From a checkpoint of a small mixture-of-experts model trained on Wikipedia.
Experts: 16 experts in each of 4 layers, 1 pick a token, a softmax router.
Training: a variant of SOAP for the experts, 13245 steps.
Below are experts of layer 4 (counted from 0) of a mixture-of-experts language model. Rows are named router (the router's row for the expert) and show model dimensions 256-511. Each number is 500 + 25 x the weight over its row's rms, rounded and kept within 0 to 999. Numbers have three digits each.
After each expert's rows: "gets" lists some tokens that make up at least twice as much of what it gets as of all text. This comes from a sample of Wikipedia text that the model never trained on. Tokens count by the router's weight.

# expert 3
router:482501490477496540535446460510507512490485524474542532442497463519479489495534475516518525530511478486544529490585501480535473536483449539495459522464506497495503491489496485498499476504473510519531453521465507487493498516474528484471522521501491497450488493491531459483525509496497507512511511483515484517458465549485559530473479503509531466511536502485508507517472489478496508508510454505497528486505483478511493465497485529474508509468538525482529490499530509532546498518531492463571478523544546512470490521477525473479501495475493529494484481483495561515462499522486531466436552495479511549497495564486509504480483533479496528493536509484487464531513517495491484489520545462461510482497498512493506463527508533483508532496461462505531499511477499551490488456523531
gets: " |", " 0", " 1", ";", " 2", " 0;"

# expert 15
router:509497538524486503511446504492449506511512501477540457468520546457512463501453494513500511495507528472514510515442476500523442527517490463483526536457483507494510491479543533476485471502478487529516503500523497553467495490508488467494536538512519481495495467499504453528471548547492470469504510459485520467522472425530482469467517510485525498492490523467496470475509511540506502511519470517464487463536456539566472524490491502477512462497511500554564512547508552496507444534478473528525510503507548466514487526514512497468498486530498482501490454506503462441526468516533474519465498497504472518478542497477480457505542517498509483521454526493478489497479512496512497528507495475449492517491523511519496526463486473565471543535463501510524514498485491447493490494510465
gets: "-", "|", "==", " -", "===", " located"

# expert 13
router:462545522499509518460495508499526462505467484533481479487485468504513469505521500506451496484513523493493474444542531489460545495474459483483449485524537524511516492523499489485459509460493540442519471499490539472512525519555458537520510457513498526507494487519509469503522509496482492480463500488528446455482573493516525499526531497470501499531523532498470484504493556522487483534483528504493488535483532532470510469440525506511479528521482512535499497493486505554464535473519475497494494542500489524508500476526483523518518527512523482532534503504461495499488509526494539512520455511430471521497467499530509497458444503469506490498455493490526529483488491485503482507514473499462521495479477541487506503482519483528498515500489452477477503496483505462505456561504498
gets: "\n", "ar", " O", " E", " U", " •"

# expert 12
router:499502519460473508458529473522499500494518438512479466518470505507477511535541461508541444477456519509474487474485481497536538508472500520517528477507478531501535474527519500538553501541511484498488468490497518485501492510507502528510528534495463462458473512498502498462479507532479538533480456528529542503514458508498538504533507502518496500511518529520537468500531505507549482489501544516502521479487490466507504487472516493495483490469511546508430504547520499553494487467546486496530551510458512461509520488488493520519550499484473451486518534523454517507497514507506479482480501465513528491521493535521495487579517509505510497541504538483503492491546520519497506486543520493477491490505472498522475490528487513516515507509506484520492518515501537531511486447484530
gets: ":", " and", " /", "'s", ",", "s:"

# expert 14
router:500478478488504469491487513435496509508466536502535521497531470510489502510496497475509451491470493510513476469458531505506499476459494472498535457503486496531516546533510442481476522542493525499503515485492478460501456489478464474494544522516520492501485474475479485530503510503518521443509489552492503551505526532543493470432473511521487509472510441509472523493498499544482500537475486515528519543465497460490515498481469486498472481511467429526524490491494478487498535447478462528454482475550504545470479507520478558498500509476502490500496460504530554459529451507473471474520493537541504490489513456465501477498453472482497500493528488448495518506486474509467498501528503469500527478550510534514500484530501527508498480515528531518478514506500520524521476503544501
gets: " in", " of", " on", " at", " for", " from"

# expert 1
router:500471498489507552532526514542519540479517501505504536515442540509473476521464502517550491457474503482529508511453501487492535466505488516496462517497489483535520505500489491513483504518493508482480549460471534504526499517517529457491490493495463503503492494501503487512529527463494470489531495491452512513512503470503503494496478523470463483489484508513506501514485502527522493500459536505530503516510493504516519509533512539494551512523506525483468491485500491486507538490476500522471510467527512505503532527508474473522486488519501514458559477509520505516437475512464470498541481484524490511493527495504497487481516531466507523499501487538507540495518515519483569541498536500448510505517532484548497508541450536530519517473504508481522488499515519516484526501461513
gets: " the", " a", " to", " his", " The", " an"

# expert 11
router:530480456544441498494507572499479482474522483459496508522476502521498493511480527507517502513499511495515475509454446459503492511549569531476510477463451538510519510511509500491488492529518498524499525471539500515464536516502460489495527483513484538521492512514490457496527453502505464521495517533532571509511481500506489508517434504500530558509451453522510537505466534509457510485495458542494484570513504523439480497548496451476516478525507464491545519544513483510501521523477506528474491494530524497517502478485500479493536519491503493471507472513512507498519532478463455531500472435512463483516495493497513462496490526504500521511516486498523499486520481497533471493492479508518493538486508474488516471501520508473480498533489518527506491550491503497553538497475482
gets: "\n", " was", " is", " are", " were", "="

# expert 5
router:479501472457490468483479493515518496492487501467519529507499476445508484548492520447485526512482536513498451530489476473498487511489524489502508500508546517474500464503489510485513526519516504485549511473501468527471493504461528480502525493491496470493514441490474480539468473520523588477497497537496456483549518500471516534525524519553548469502493530497505495470461505457520527461521503514488479559473469518530519505504486508476524505492520535490485538499490537532478480505525491526492527512506502517483497493514494487520486519476511491513451562477483477511448516476520493489489465480515498548513488463509480525512494466507484454491518550490535526485508484470479507534459506532466497474485516514534489513509558514510484487515506514559481475493494520493501516480487480
gets: ".", "s.", ").", "\".", "ed.", "a."

# expert 7
router:461505490494536498489540540505506536485488497520499448536534513490513534446519480506490543536500489504462487506550497540499474465503512553523446534495526504483532496502529535492500513511508475543507464554518472503506505454454517540470484520525514506510477511502505494489506471538506508487529523473525493513512512519459473551491529507494474541476529510506485522506530497482488476482468490498488496532486496481474464428503517490477535545524509514468488496516487450457524457527524522481513490502451539505470517491486515498487503520499482473507503469501520454492506528524482509507457539464445521462497481501489494548512519494503466487480533510507524512551470492502502507493546488498507452477492504418481491473493547513486459524488530506484503481517483510482522491538467523
gets: "\n", " ", " =", " ==", "===", " d"

# expert 9
router:521510516482468487528516528507473473507487481505519494486496520510499513467518508494535485533512474474514457510497489484465508515471492543485527480516507491506481543552526490506547488524469506513528526520525480519522523461473554523519488495502498535521526513495507506481501509465504531511496572532485502518483536457481529488518453493468463517496495530545491532476512490448476512467476465481517478510539515486500512454521476544479512479453476511521494493526501483488531463485517510530457499540517436505511460489488491496517528477495475549518494517464457488478491512434546491506534476525495504533511508478481525480508540491524493487509517458519483478499478531535443498478455530525515468529513468455482521484485532525519486481504470516465447472551544500540513522501462516
gets: " as", " one", " and", " with", " two", " all"